python train.py --experts_per_token=4 --d_shared_expert=64 --normalize_top_k=false --routed_scale=6.74 --router_cosine_scale=20.0 --lr_router=0.00114 --dataset="wikipedia_en"
Below are experts of layer 7 (counted from 0) of a mixture-of-experts language model. Rows are named gate (a neuron's input weights, with its number), up (a neuron's input weights, with its number), down (a neuron's output weights, with its number) and show model dimensions 0-95. Each number is 500 + 40 x the weight over its row's rms, rounded and kept within 0 to 999. Numbers have three digits each.
Before each expert's rows: "comes before" lists some tokens at least twice as common just after its tokens as in all text. This comes from a sample of Wikipedia text that the model never trained on. Tokens count by the router's weight.

# expert 43
comes before: ", ", "a", "a ", "i ", "y ", "n "
gate7:575453489512436578520472493448509545538517536531466481463523503461534572474510477511548472541466460498488474535466515535410500557537472501470433511567523478476507508511440503534448523570476422518570523533500489549467557530504401491523531469544499516506520539544441501498562442564575519541
up7:504397498399479523478479564455505503556474553560509489393522558495484524496547456462551483570546477432524454511476524498480573487515463486503513533495563531509507528486518466545511563540450478537504480454521624549494515480449454497481479491526486487454475493519541410491507488532508465531
down7:483427508541501490495433504485458492539471484445588472495482487510443458533503505457490539483514602465485521479479562565508511447449486480569463541497570471583520549462506544480566486468501585503498515517533504459451473551424540518524420490543507421553473481568528517478476521499533527449
gate8:467530493540422428515506536487452527489605477486564486488473487552576534509481529469554470511467491553446510512548471495454516475480487523514463582540451486511515479518536491408536484550514507479459473532493447430507518440515368525529489551443478500477490461486456496521538557526493555567
up8:470459461477512550508453514523528530496480445561451490486526489526463503477452527517478525543527436483455381557447412424581446513489521459447478511509518564526489479463519515542424534468487504484509515400532509464569490450532594501455490512539541499501524556487538433470470496492502467508
down8:573491491445503497496470456499483474463478468494493550511495572459463515533511538445415504518533450459453511524523489465420509562459514451481557501476484536529499508541604461586520541508484524480446496526412511493442541465576512539462520482526409502522580491554469471483580543500502534498
gate9:536473484530495489497472464523512420444505556565507491506499525508418493450591497565463577428553528528482489522518540443480452458529479584437509521517559501455429459532515502534505480465523561539467461537546558467447477446460481465433541540476544476481516517526558517504516552480449458462
up9:436498428540492478475526507427569446585514540509503571519456586544451498548563504518476519556514535569565421513567501466549506450441534478440527515539530458518468483556484517497549517447471516519467493460531502513460496492519501517574473467466579515504521437549474476506551522489488523454
down9:475499543531533496472525464545454396409500569501499514573495553400467485547544507556455513419530530532510496456515440500464522517487578475419495480470497502428484480486546503481485481508527513486555530511502509557537551552497428561502482537505518475472478477565525508460555473536537437453
gate10:473577487567470498514498477450468573527492503551531520498499561481499616509430520520505515498510489532552494511549467458503498449457520443471468485501486484444565458476542510544534495624477490496479406510473469547565433507544499470535495580439518480519527527499527479474412535448488509478
up10:470502495554515497472483462484538556525445539509541465498456497410480565551489560528499497426537528529534555546516483485391436444508494444525500529524503565503545525516438524531512530552522530452491562535492420537488443511496514492550428480403528464504493505473527493568454515477501580483
down10:498537580465515556526485466472438467545521469529484563536475521548520482431438478532472491484526476540457594464481500503548497499456540490522465545538513485492516507476466516518466506548591459526521473538541418601449504437461514438497496462386575469491460508542481569479491483479496510469
gate11:508560515488493413541471484487465545469551472432461467446459507455457471549518521582448569425454497575454528462553498449506496472471435549489509538518435506555515501500486473538562515494525500500549579454459540494442489451464572485529528509503490528397533503524494492520522498439501509447
up11:441476524485513527547456479472449541525593527498550545522492478484474557495528443507445468511555480517561548502474470477479464434497454450452463416530531530541423567473537495450484505524436449565496563496473542582464534491471455522541495529466454499461461513533509417470458523538459504446
down11:432477490503497476589534494512569511482474468488499442539514515457549510543488539583429489515430459565482460477577462507462538516515507532518532512565486475474480451459447562447492511464546471563470541456442541582566453471516518452561543483452485472427531506466532467454496473504543493532
gate12:492486519512496586476440455411553517624516453476492432483542524533587548524473428522508479469432415508580488461531516501459520506482516528555447512547535551486544494511471516485493516502458516447460508498532521427477535482498481546548482507479524471522570484482441432509474486510523543450
up12:474514585486492495471524504475512488425509546549507473510551539508478503513451501584500408509433563469590425498510517510505610537546565504505470513479448522503578534494506478495520463409495472571478478467508494465529492564436511475520475503515521495508468425471486436512534447485561485545
down12:490505475551506522547535506432461509539534488470571477489473495518489587429515461424609461484519497440443504506480527475541510512564454517521448501510554473464482575527562492498547524478567527513505512478475522470466465464530497496531510577470488464503461431414549506521483561430448424517
gate13:497473508518548563456515477473445537455523556466493450444471516572479475499547528521560466474485492491536407504479503424486569497485510474495499431472549521556510578488558500432544485488475484485491585468531574541525469428482453476523428510512509509430500540521415533471519543509441445513
up13:583480423478504477490538485430422475443477580514573499508538508520477462487576425402502426532498453538456462522515538505492535451512515472493512468539496502480454464496505517448538478470501560519478535507527552471546425501502424492547517546543450448489523496521598504482508481513478564476
down13:436494541535550492476548440486512478434529548582454516564482449448417481475499495501488436522524478553486558414505491480436474528509532535501500520519467500492504485500450509555391454529582504550625479539530532511492513478494499496497490532496512528424462540527502528475502427545540499508
gate14:467485541545564501541521424450500500461548498476550535497500487471437511453500475438432544483522504490526523485478444516452486549550560554546505462486547527513477505498514521490563540533407485486479510501465511534476565456490478518538547526590488484482448463465524432476452491426471621429
up14:461547494513423491532557486484504481478533508453516544506490484515449514509492455512440560475533483558489482454485586510474441471539522454531528546450474574561511458454408483498508482496507575533537564431516526444599453572485542490504471464437561516425513476569510543493531510479488500498
down14:430458520463482542552526460539504500533568528509486444540585525527524484519463423506463554496452548548477525505566525512472426443523488523615472452494547463470531499498429438544561525435547469539465489431513502471501497422473560447501500520554495471495473482489539450505501511471521470541
gate15:536455512495525472468521545554493433498561448478486562458441518442527561555472462545458575460523421627505564489501417572506488489482520511493452478518499544504571489485533459532474476531473497485535510493500486500487473531547527500443552424550502518485480540482511527402507498502492445450
up15:501520493511484576540520497459487475517527522528534529516446468504494489496507581477473530519477494502467513586475430550492585420445527495528445490476520499539495450479538573536530458567474555415539489539524485478536500464479512474551484543380487469509577506490466508542497511491371503512
down15:514469483495556544525490561430550546476491486562448477535483431491425530531523479558543500492499485476498469571500473438429521473528526470478527540584505489478472493486501508532518544499407479546505513531534552514421534385499514519479548482504527443548493509505437457484413536535477445558
gate16:524467481506561548480492488446471601455520536482446532551543525502425534494550457465539539484536461490570485489482475479430479547445455535465529509498504514568477532583468508423571486462479558494484516534467505531488522476536484478534486565498445550445476494467583514504455562508598487517
up16:542453471555568502432554504526472495458472533482536491489415534461498550487510461468485482472523478487463475525482466472465561533471450481501555463543581391496514496520527449477474530403488533479543469504546520509503460563476444522519491451477539479552470469540586571445484573555490528530
down16:467525487618487460485496538521593519447533506504547491451475491491481549446521451440564532543486540488510470557470516414491524537488526549474519481605459510493514513494494440513428502532501475436572520540463460483430441508490503485471495535423515583542501473505426491488496505508533533543
gate17:504432464585520428452519498607549482497458547507486535431545518430487487526532481416429511479556462538535505549506495524543524501486481538558506517502462500571505509512515441508485484503471431486519551496499500513524443506504485524479547389558555514490489569543492512446566451538507465543
up17:477538538433489571537473573438515557549539532541542558602493508552509507443472546565518544502402502496554507545552472446501438431465458470470503480522545484491482468519521562510537513542509544508465502494482481532452505467460538500528477525464457450486533410491468489484407530482497487475
down17:458549483520527539461515492437473511471464506529433427524517453475479554421518513569558530493506480587543526549472526479504480500483474509503479537505556587513502456508561507507522496432519504477543530455492537458563464344504471473500543474505534480480517511447508401540476476476454517530
gate18:510470493491524477526477565459425562505531460509436486502520481488561491432477399514442573537522468554542539428426489465467564466477457549468497500443448477561442526470515530468564515557492444521507555508513536528466523512503459515491562494533476555462484558492524460492523493440497565560
up18:482539488508521540527472509457482573474535479466454454524519505553463486453486452541476476463559460536611541427524559464438421536521447496463453516501478550550490513548442469489490456492511516538458570462448583442487485450547532464501534546514516549480485496465511424568538544490544505505
down18:439511444446535527550560447438504513561569509499424551541497523547526486478524522518480516502509505530490536478524455504516476517499509494494423566475512493569459505501431576429530445479482467556500543523469538423578541439429447463580469505544471470495413509497542486465471498496493525517
gate19:477545473541500560528506532446494586559463538471488523533483470461514509454482462556440550461479529493563528452418510468506485461460472551474471495533516542514496515512547534422537480520411470594494503491528532540494487439438569496456452542576438545515523482515493468515524451494436535435
up19:427555531463504519550438446515424555487485514534531507514453516536523495425483445552536512498509535514493453486585522509481541439494517481455533599549455506532447552527475478426467544465519592515508504513509463516561509430505523423483496575435518527538478469490542473460505494568495507468
down19:484514448523538520540540496518458529598571570484549492465493540460516531513520550503453556462467491604455469504528482488484487490528448462547484433582446536491504517557548514480500513549473471504439495498472522543505495504465481498454437521546493440512428507553440486439551461438460503415
gate20:524486505533573537502535480463461481563449490470509519517548530506543467560530427515453513572468427573549454494521466510523416448463513452510505456489479514570555494418543543490510499527481484537553433497483502532457514454456548472503514449565453504491478433582508535540549523450443466516
up20:446478449503533431472519523554469558460466496496540525484379502519407502551487568449444539545465556506479547501432559546467566492532489484512542449549527498489463531490565455507535527574511490443564530540537566514539451498504470475480449533501498519465493480531486519441488484562479537523
down20:512483538558491458457490496544454513432520479560509461482536505474502515504465540480428442551493508478454490558437583470495441534482464533420545502543534458501465500408515465543463520446533530433482499500528568518549484539554481441478514466499524608477483459479560540530467556475544516555
gate21:550527561467465533506572486550490457470451408523523540465465543500549557499458541586494441465508448488459526461521535509538452488514458457528474470504478491469525512488504468527479486497448474504547541540459490480506409550511489505471524486517495517577467500569472457465569406491378514535
up21:507473472506546471526532484410483549532528451502491482476438518436540449537518570562445473486565434440481526487510518526503521482540493453527569465463494469531432510457515452476460476533448455526492590542508559439503579558496432485504522477550531499544431478554489493486543500511433496562
down21:498414539556514443563522501516553417540537487458490507481462504472508455519486443482520444579485510454451483516465559499495495486589548423435578467454515466494444561477448536494519531513499481431436514481549542500535484554479498472517535481492450537495484514581500591530529508484525459525

# expert 32
comes before: "a ", "the ", "well ", "\"", "an ", "part "
gate7:551547461518498461479502505537507467396523443510473478517585526474489556546503455516397559586474546469501409545523521533494553484440497492515498523504446499495518516506504559471474491514480511517525496528575564454498533460495556525453515446462481541477505480399455459509492471582458548503
up7:425464472535549495475507572447472502550521480482465538526489534503474513537494465471470484474460483512486514420522497489463515602507549462519502516478531520500522486526423536544593478481536471462439570505426490559500523478585456446482414463480451452537494442520554528501586496550505488446
down7:477482481528545549508511556432537441500479445488497487554474487446504527549622532448501508482518412531532513511517538491533488510492518546538513386466457492506474490512527481563510507522566581508450535503432527520481488470518441525470537467490490372478495425487469480524568501478477527475
gate8:546460545495498523485502519525499482493498456434446471501488522512478580515483446520382598510442401453495547493531529463514494429531535500469474522486521533476442504552474503472529459504521470505410489475554557568518544507473490422515529512506570566580542496471509469483539490519435474500
up8:555470555494533560435512470477486454563499508478457545505468561552497500499472517489415500525460482521501407425467577504496470480503510464481443444560513581509478567490513504542475468450520521553492497585523522480506552540440481510509464532493437530495445530486452518493566472539427417488
down8:531507590547513505548504500552434476548524507509472464507485477465462475497514493477443472483504459448517463468465509443487570517501440468475512506524415510455471558498504467460419543511525470588458481521490638487531514445462533492500537495418518590551526551462494537546499473524473523547
gate9:472475509525475532482485514519478510471456502458524486469459465490545446461531560443518475554530483488537542516493508510554524471434512544442504482534565440523496502467499434491498470530496483552552529410523558513383476551536601497459433374512469466512477443448492496487471498451546490527
up9:458524574510517534489507499472572468582560579540533451489497518510567527409507495508454475535456569462488451494509595481585530500518445447467522485531531519481510503560486466408463509487537533476508401571467427499525464545500449453516490498492561520524466512519489474496467495496523501526
down9:523501492493493517508518499517510469413461464514543489518551503526489535521546403480528543523510483438482533536515527507515493522452581500492497420484538436514450511446500494574437575501619492521577522489418509473495506474537465489465500445551445430581539480502487470432525485544532455489
gate10:482472478476527469456459477536506546483486542503488490509567533502501471481461459506461428555479524512509477538485515592446476495503455536451501476496547567476458526525448452430535494622445493549511438519514499560496549517439527533484461488459627506501517435475493555559477535540509433495
up10:547545545455488546486569557520560490530429556456528497483423488504591530471519515486501488513584518472530456486550526447449482506517480432475485556498489454590532513524544495522504422450519474533524501464528494447485471520449487490530459477538449492450463518495492385486473517481594525531
down10:459495482497393561462454524577498423550512555460545507510591495455497509441503540423490470562491457495532539541579526498444509480538479505532505459526524528483520523464558530425470484521550492508468531477500519530539472446506575577483451534485502554501476459489483496520489466437509440429
gate11:487486486425495458450506562511453508473510478528527517561582513481578490495430486524506496471503475550478443485446495534503512549518486502561491487555449505547447496525447518492567465443482594505551486590432459516556498496460511469512479475497520518554430452494487601515524505402484452519
up11:510528496472527503419529492566561466529411491450471534534513477465472451507539489417523491550548481500486463591520547481508501500542464475473575496512498568552608503563481483470573467545492530436484561542478424454500539484542503490502564504536563481523522502517496465530449453457480483471
down11:450521511500516537459613528482496549459467541430484613561480431496473471439501507512544543546497503527547518558485509430567499498550457545528479534523530439525478475502455481488455514457440559441490527484469442497517460462429486457494513532449495542454466442567505533519497542458512491536
gate12:487513544509545518436532485490511505561454500479526459522505523496505505494567455500460450523516618470494417471459546478528495514455444543441497498566528447528465548525528417472494528511455527562485484491553417434529551551524524504524403484479507521409527471534486506486556526501512448439
up12:516550505458474513520582503543521491524475528529539550499493528425488555478537427484492569519531478447544451508444513478501473506487486492496485504422535446533478459527531526438462521459564468472447482543472517489575533614445517435479508582541498456504527486485472479466530568589443541482
down12:473453493485487520456483545482445513528468456498526542527461441498524443485509542507466511557443460509527458505459518418509467513525433507504511609528439537448585518484485527383511479491412520524506455471466491530550525530460513469543550546505484522542528442544542537587552538467511530475
gate13:529547497515452503541561509488526471416513477475489469533536456520555506510465559484548532429527459492478538563534424476464451521571494477541526456442459525500448527569452475578458468482457513514546497398469506472509455472480473568479522459470508512479602502450507459522463453554544464506
up13:559489554527467500524544514482503448469466403550460451534522483498529504514506519499529507327522511425537542480531430468504475524547473443524530504414548532496432529566450452543464462407498499484478506446474544461473525501512543499475498497567529473477497478513514530493477494518528484468
down13:515512497425518532513543457476518452509571452522575472475565526504509457504449474424494529559488545481423503497434508575516480544564493443586537477394510496491408503518480485552495484472480456449547500454513509505543514479557482506518574526546490458511487502557423456515535511452509504504
gate14:500544497539587494500530466484488519502495409515495422505491540540544495437501480473474533475478584459447527447494565578478477561476408550523421488521518535470476491531518470445506539576509514492507538522487512487514505534559501513529485520523542501500510488506439495580537376462497418488
up14:554505495542589484564510512494471525542537416518525445481435526507484462416536463507508509422504516472432522459508516463457522547517428445540469523470505513476500493571510502451573551518547467480534532519512587554486487564480500521461422497556487490420480463524481527491494448430491495441
down14:487461532465479442466476523558506473519424539537544473496550487429486447548519514541497502551511490502479536518503515416448536469449509509491502440481531566503541525579520466469532467472558494467548498577596518502552565461460496454516557537517503491468443477432517539463490486439397451498
gate15:418503480469482464502484599421514507510489505472488514453572467492499487557485511500464466505471465530533466505478407550518547548515494544490505510548472570538517507507499468481507481515530436528499494456504542542444371530538536464445563407518482554496500528446546426429497461462503512519
up15:522493494466524520518525522479529478437528502473497477543500519484486457476474540423424513460456441531418507453491482539534509581533569539533437500481425493490565520533485479563519449518488441499505494410481451529524447476507577453537459446539527514516493539451549435521466446511558499406
down15:494523450431431469518484503479470445528599464485494572523451438473516516511444602540511544445487445509527485561568550442516529479506474547554441550519524479499506539532495528457489490459443507449503552496492519495536474523513452509495489520415488516517520467427504457547584565489539468467
gate16:565596545482540484459536461462533490465436433502511530526416525460537489501508518411511465463479538492512557519540505470491534475418458545539492510527536476451483466477429475477528499477601519544483546511505489483475471491497484586488439484553521508493504587495486432433521460522582509479
up16:577547549493531557531472507435457478500565491448513541485494457563495395524513506474507536508514425533506556548470423501559460492516536568529487541544495469483503468463547491466421497487520417515492501581487510548479512543445488511510484424546471495493576521542460562501528511560519527451
down16:595515508456520509530493507493449482453528448491518533494429513514472516511439599485500467433466447527524447437511517469551477488515382572570412566532509470569571530529516527457476508496461447476475487465543526510510522497486504536517515528509526549549475514464448530469528502467500548575
gate17:501496483523546545466538483419438576460481502565472458615506521509533547458502527520471521576527511435444566522447489521558506459540486472499498494508494582526473422552494486480531522458530489504512425469569496449601518485494461472543529465567475496488495501449469494553457523467529471502
up17:566533480498455472538489555529461468504522477410536538450496502477520526545540525453515577490496531489535419521547482494521457549494488481532554518442507417455493585482503543510409497514553546513529567477458549572410443466485531512487417493451534520447523470521539508452512517493545488519
down17:543539492502468458512514497491478467535457516580501456493463476571513518481504480498564454564555522440492516582479463493451412537480510502448541480530475477530483489485559562512405478421558487562545504487546490519531520540567489480479538510457528515484511409553467434535460513545541461429
gate18:524474498545480455493451477492459456538502464483449482461483485550564483488539531418429447538539472570544558568521434516507488468472491551541475508484508506569543406514465470508565460489570462508472525461435461502446566529490536537530560511410479452499526532488527572553491511475507537508
up18:554467519384496531543525517478522535470456526486550482467575496470386530518467514520546532493459540481505519510452503551454512526545507519535523512530472473423585600455534516559535487551457492475477561486442518551458516491554488434501505476506465529461502455530490542536468421536484487460
down18:385506432526447425511518504488512523517487525508554482548527464513537483538490430525490521587575504485534538547482493571455509485480553488510532499493582499451571577462478429520491472526455486498435562506447460488527495506519510421525474450501513500511432497504507505551448538507462418542
gate19:533494523502512522487488504456518560555479499524535496525505460496477441545480470497463455523512551456500581445550518478508561485469562500519483507405493558447534558501511544443486484477583501481495506559511545469488429480426438496503452519514456424587478461532463497534590539428435468521
up19:538487449463482530422516539494501481553516535481534517544461475539447540454509461483482432471530509473467525458482460507464477513496479475557497538483543493494424490555461474450548508535477552548493510516466549410530502572496460464569558535523466546476435520467442402586509437526579507477
down19:499506476516482514537479455532422456576597480417522474474448514506473492598562458511434484499444503532540513553501516483544489477522503497484482549481497493431565538519484542461562506461510532457485497432478454473585542488463484481557476493437527478574484536481457469511518473517566588474
gate20:503539475523537526500472484452523480498543407537475487517470497511547517474501543534471517558472527436505544541485485570489516493475518500462493537440507524498501505477514445414401485484486450466488505463456609593530499520420559460523508462446482581518553459501470587540491483496444510568
up20:544493475495448490535493510553508504519486517456480484466490481468516521593490455539540431515523461520589477602435467529413495453488458567537486455512463504448474502468439495492432582535501539529514561444540507463461486486452453492477552532556497499504502528492501564431468477506396505493
down20:533524496462544523482561461516543582559522401488492480584538514514536420502467465491573489556471515497503449460494471488492517515471513483410493484497454474459500476447520481505467509559473520494417491546499394575507532511432429506494494535501592488463506545538477513550502496521468522562
gate21:445509471493473504480446451478525529543591581443525487546496471520518512572486505541427447531420458494464523520492526595477467485495507484446506500489460519423495493479509544544515546564463449557564521518509502504420516482478510567535547467504504540443506564461517517524502535513401547545
up21:448577492468583527474487544465522420540488554459540465517513482512541525536573568582455577510496524444506501484572563469483516458488452492464579500511483456477504529461456516503501532543539445467553506463535472467482427474594413500529503511510516511505448491432526474497502482468509471457
down21:459444546467445446458410483580486502487525463532514570479528475490503506446401596486503481520523466567465507519488499520530481555503517446510474583532484476572486528535531554451556496502443491512484510491420465568503525525489544515445494503441530481445500512464549569538471509460562520486

# expert 36
comes before: "ia ", "ia", "ian ", "ic ", "y ", "y"
gate7:484526488518485462543515445518505491488446486527553521467473463518499602418556567538532517438466592523589520521563432449445542544529489523481491519553485539530457394549488468485494499503445446517472460548503469464490470497527433470481525520457485478446460523483560525483519470546516533454
up7:494529424486515504531424455477456458515491426563530514573433505512538574443555469472490468412476537487600529461511557450493493514583484498465517462534532432546497461531428517500552509545463524547500479485509477472531504488559504450512467452470474536464507525450532442473439532461484501469
down7:461500492534509487593518489470496517481446542506524497454485461483472579490557570518522482533444523521582530510500488502540429481510541543506494525509476532474544508503523501540573549572486459438436409446500482451452486520516451397527556564523514460497407501508516521563441550488481491516
gate8:455474530529498517488448473459511560503624527518488520504426530463474474539445483502489408555455511561528471530499387469488450522538562438423537498478436469564472502464439472515464483538510469497551488570507490439481501483561536448474508518529497522478509476496552485512578519473523489539
up8:499500428500527518459455539528534585552528487415520508484551479541447560484570523490581501429512500562497552525507486462478425480552506520473577462543525540471450474484513530544512477437477512411512535485520518473516445484507493468514546516556490480499481524443469571503430448421482556496
down8:542530501533493389535448508511497581501490517419507505433528485547508464488536556464526429530530519511504501567436479475503573455469591462391490509527472485546494506484485518448523573468521523497518524488481484480530520495495522490494465546505504510436486541481491576552399418515473528524
gate9:472476482437443540479464519461534467471519546523454519517507491458553479547476513515454552499466457521536438517537495519475452500525452467462501519501588538463436522459545442583511456552403468503455548571462495447484512570532546474505596454444512505547462446502509464502571514547520488532
up9:548490553546463466485542500450533500467560575464464459470479522444452504566466490517500463538452483460489373510446486554551497489532482497473532545599566563561475497543499451462490479451436509510514511481519549587478531537476476548483472471507437494422520513543496489564531483503521514499
down9:468421495565441405548534542471491484471478537506574539545482555517502510462490472555484479464549523473530538491518465533500427416533501545544488519544457510478506512476525501433496496492583483453597486498523488451500495519481455520431507490514525421548437484526565577502486498454574488483
gate10:470464500454438511420511437460505577516538479465451460502513573542415582546489531536483489478466494501587473528440540479495524497523481465529492470548542481509451537541497495449533542528475528561467499465491553508499470473512522456595446527448502488505527507552551610450508474562473475512
up10:579547489509528544601468487400535465412490487476520500442494427493528420469579500530518509511476510436465553519549474458465481554590469535529483508502508521469497491487490545481502511509471489490486463436512490475482539595484519531497506531479461522413447529464501509524472520501452593459
down10:528487487476520500505520500486518548472500511469484417504569501502498460465569515504455529514480472484501524523513510541489501410487481459490449500516477513489469516621430487529481505431483536536506562491401487501406540522604442523479519486545485540482480477439406517597491540513461536546
gate11:603482460508511517452469539516446478443565472529526497480521509427514480529466532476488538514525495557559488480490539514436468505530484446468416466471489489487492512545570519519510506533461511481515528491485528515569525477616521466497527417507430476453423502561487438516586464464420481508
up11:511483402488465513421502613488518453417548396555475575488463496458578482538438497440533486497522452536524520507482493519505419538473541478497476475518442494545480532543510522505525527469510524512543509462521557532534501497547552511469577501518459478458454506547473474529571477476469511538
down11:497501523427502522500496473450494477475442458517562495461425567495516466530602564477502548433531450487451536484519515538535498452450551477454505468572551460526539505536522505483519494470478487497498472523465533482499485408599592506504536517537499511441420448539450472465543501525498498568
gate12:510501433525440588470463488457442487471535501502504480438482520555538587489565548530496534534540536515533548466569446463501446460503536520462495449422537530535510498557493506521563529554474487558462462487508458582497492482590523445514478523526490507434450523440491477491557511418511502482
up12:568518449462555452514550553561528516519515464558467426494585491527481464459446516541508476548444478560448480513483533517448492520499540524512513541450432470449444529505514538502457486488488596457490521439499479480522500420496539489536488546459416534499493517437488494511418491523567569476
down12:527471541505504424505467476516440450548487529441527474491523508466537493475425549470472455525529472538530489544490503504515457540530562542488496523519510453443431504434444529553504529504490520420560506448471452439571501519506528516606447543505451510518619481539521454577484481512482511542
gate13:492452506468563531493454515511547418510550540522532487464433492501545526561499521523485509459512431491493553531411477499546490538420453468549479405490505532532554518594478457515533535456477440499494504522532529466558495520502534486504470479496482515555537509439559502540607504465438440534
up13:494515512562441469527490505570479475477542536440489527496526516499438452441538478559511537520506398492505492504553458481468504501544504475569503517459472492506409479527596429477563489453495484512477618464509505429480464477512563468510575556513565510508534462484472498560451465537512506474
down13:536470514513450507490512506538541524545456470470561399474505441482524492539535458472515565521476526521554485433507499420534520518487583458481472543454573487482469505468457568453575470561532521511484573477494492566476561455444541494520474560422549494495486482492500472544455435530514466447
gate14:456495589510518458441555513549418578491446522473444511501489492494488468468486534536511462545519439488514468584514468470480567578583459498480496528507502477465499480584495429467547478469504496499579528508413457546502539470535484451530560500495506522425540492474478484510475452523562445495
up14:544559520445460539490546532419557526452481434454502511513576501503474492491493533488472472494529496459470595493484499501516539493580508496597495533492487499560519490472448490433529529500448424555372492460458491474441503499486463515458490555547533492492480502501543495436518501558542526426
down14:522538506467559461501514496440471476528438516542464552478550484550524553466552463448403505484481423513444517507461428482526517477503585558551471547486493514514454459447514491439454470430492522507583565465531511527541488549448467512490563508491533512504540500492508519479460472588446538561
gate15:566506472522476544533427482506501550539522551501483486505490423521548537485528501441472539555456422512516429511437464490494478509467560504495570508445461514460502566491489474550535533501475554517511551458497483557503476462502477496564454526447403478545550491506439437493473528525513423606
up15:494467427478523476536525482554517506501444436514492531482588579562427509517478565501478476521555465501473451486511514513451530440499474442547463501535473472503459503443493529464514516555558562482569470476517477491478489368483543557523524406545539478488459506552482559506453492492537524472
down15:479488487604541505498488494537476525484500503495481468464525562508589498486552542546403488419572468567519460455547459458482457496590546524560479511486513474537491468492494585459450521500494465487505428446498529453574450459498553502558458427473523472525492490507464503494461489472482534551
gate16:487512484492475518436484488524558495517453494553501570499463511562552599410560497516469520493459462511456533510584510457463545477519567508462473499532472542527498465483560508501602532539483470446597536477542467537541480481482424494528484523519466477555518413496480514416517466472527509493
up16:494570487497449485489469557495554494444484474506507639566434483534534592418496473442531485529442468562506546549490517512522532450462485562473522473490470525502503501555549431547461538564452559473526489396508509430498522503520452491496473514498517487559523504486479503501482489494446482519
down16:532457502509487494584481462558529486474471522492536519505475471550531497522659483542440453499479472494503490470507481583537529408423473508515493524481501509402492492436550472498563532567482499473495485492510476517519512521494479469492507537521560455559451459488407545543458511545544520461
gate17:485538505559448486459484411517499487468496496439484476513519484521530528458590461504527450472403496540526457512439479516464471563528464541467523460477531502477464460480455547495463518524551563473598517476532433491523503424518544486554480482427563441524454456488488578528501498518558529558
up17:509580515488533490550572558450492470423537455570551482469490495416491507517421495506521530424510512462449472493522468494525535457504545490511528467540459431540488484488439492484516494519497465568510491507494592496499514541578467506467448550479483584486529542567491464485548484500478490386
down17:562484486464451570481563520531495528492520445566471501427508472500494479476399542488502444561522503455476492474493490477509429525461473559595504497507507484529617473473484467519504504492480442445483478479524575566538510527454469550506478426498441546507500466568538483493578537508531474539
gate18:438470498538493473508541457549523488532602501568550463482466460516473509524479522513517470520524453603444494463474507536522545474415479482485488568466468518542538518494468474469501506499446412447497436458516468526552482477477565506498458472512425487490496516449571401494605512505527515499
up18:487461491502531545552488527482512563482533509443491453422513450470477507535475521438469535512443452489529482465433507492549534461501471486512524490534486523533515452543609481563555451564460479437450555443487537500516489539480418550504573440485568519497569535514518495476569519538557441493
down18:449468506482500546495426540555453498456521466487542528536482505508540534485622494524496589488578507429527475529495459479388480519496448497488422441525525455479541485521481519434467539485494496555501476526494505426478471555485560528508576466541519550467522523479420489545474522535533481508
gate19:465477447488539443369536482434484582540525423474461588465518505556476498496460503479556498444447462548443523517538490471435461505468539548502496451505447478539538508474470508482479495491561491539542451551520458528588513485512544539498541516502598500510533498483509513487459528489462511557
up19:499521527546449470540477496585513447436557533522544401488493469464470511527487590518423475521557520558492452477482482554501564445485550415458519512459498518571547468535486552526524511474534505461424493533505527494436449450545511468524462472458459537425518517521533476484519497541516482446
down19:545573470540465581457541474452527489458459477499491478548491480499451466469420444578455498494451443548500520513488510550489598504483506486444464566525528507563592510525487567531423451471499557494515483502496492512470474509526488505546483481474471532492447440487461474570581472499573468491
gate20:432512549573473452474537499520444420541500488527501438547476507500490548480411492565451479505628481554561486451508485515548452508515503498464481546536489560526473494499580538487517499466460527526514478489552510442602516556468485497554526466544515509545467487451478449459526473486535449505
up20:478512471452532506506523481455558522542528437498540528525518497514422480521433414534514496431511474532619544525499508492482510502538489497497529474477441483465551572522524498509482548398521557489526551512510500497449534501445525509554548446539530539510436492466497554462412468410465550506
down20:571538524568543505583466526534497542483485493534520399505499435535484507468455503421557520508505456480474510470480552574504500403448493479544509503468484500470499563483512489491486522451466589507491455479523537523465601477459492511458501537487491473520525491393542440520503529580496505449
gate21:451530520449565551512508509429518566531526446443471544499549443523470536534527454491544517427484482508461547443572563482526428490541584515553434531477460487512503521561457555507494488502543513593496417426520490574494481469501542486441514479493507506564533476477527543509521464496494486481
up21:459521510507483511456527526502449567501450439455468564491551546519493515556503478499565501497521452460504562487577558481466450500471537545485492460489429506472485469494482484502564517460492490510559475436452494544505429543511549501441482531577510515562443464498494596487439520608506489573
down21:411421522500545478528510507446482461474484539463494501530515581510537500552544483465517409511608493469509503505501435541529485544565548526504510493430509501407462486483555472463573492509523465532508516456457558461505441520501550479428540548468516501538473562525482529478501530472461464426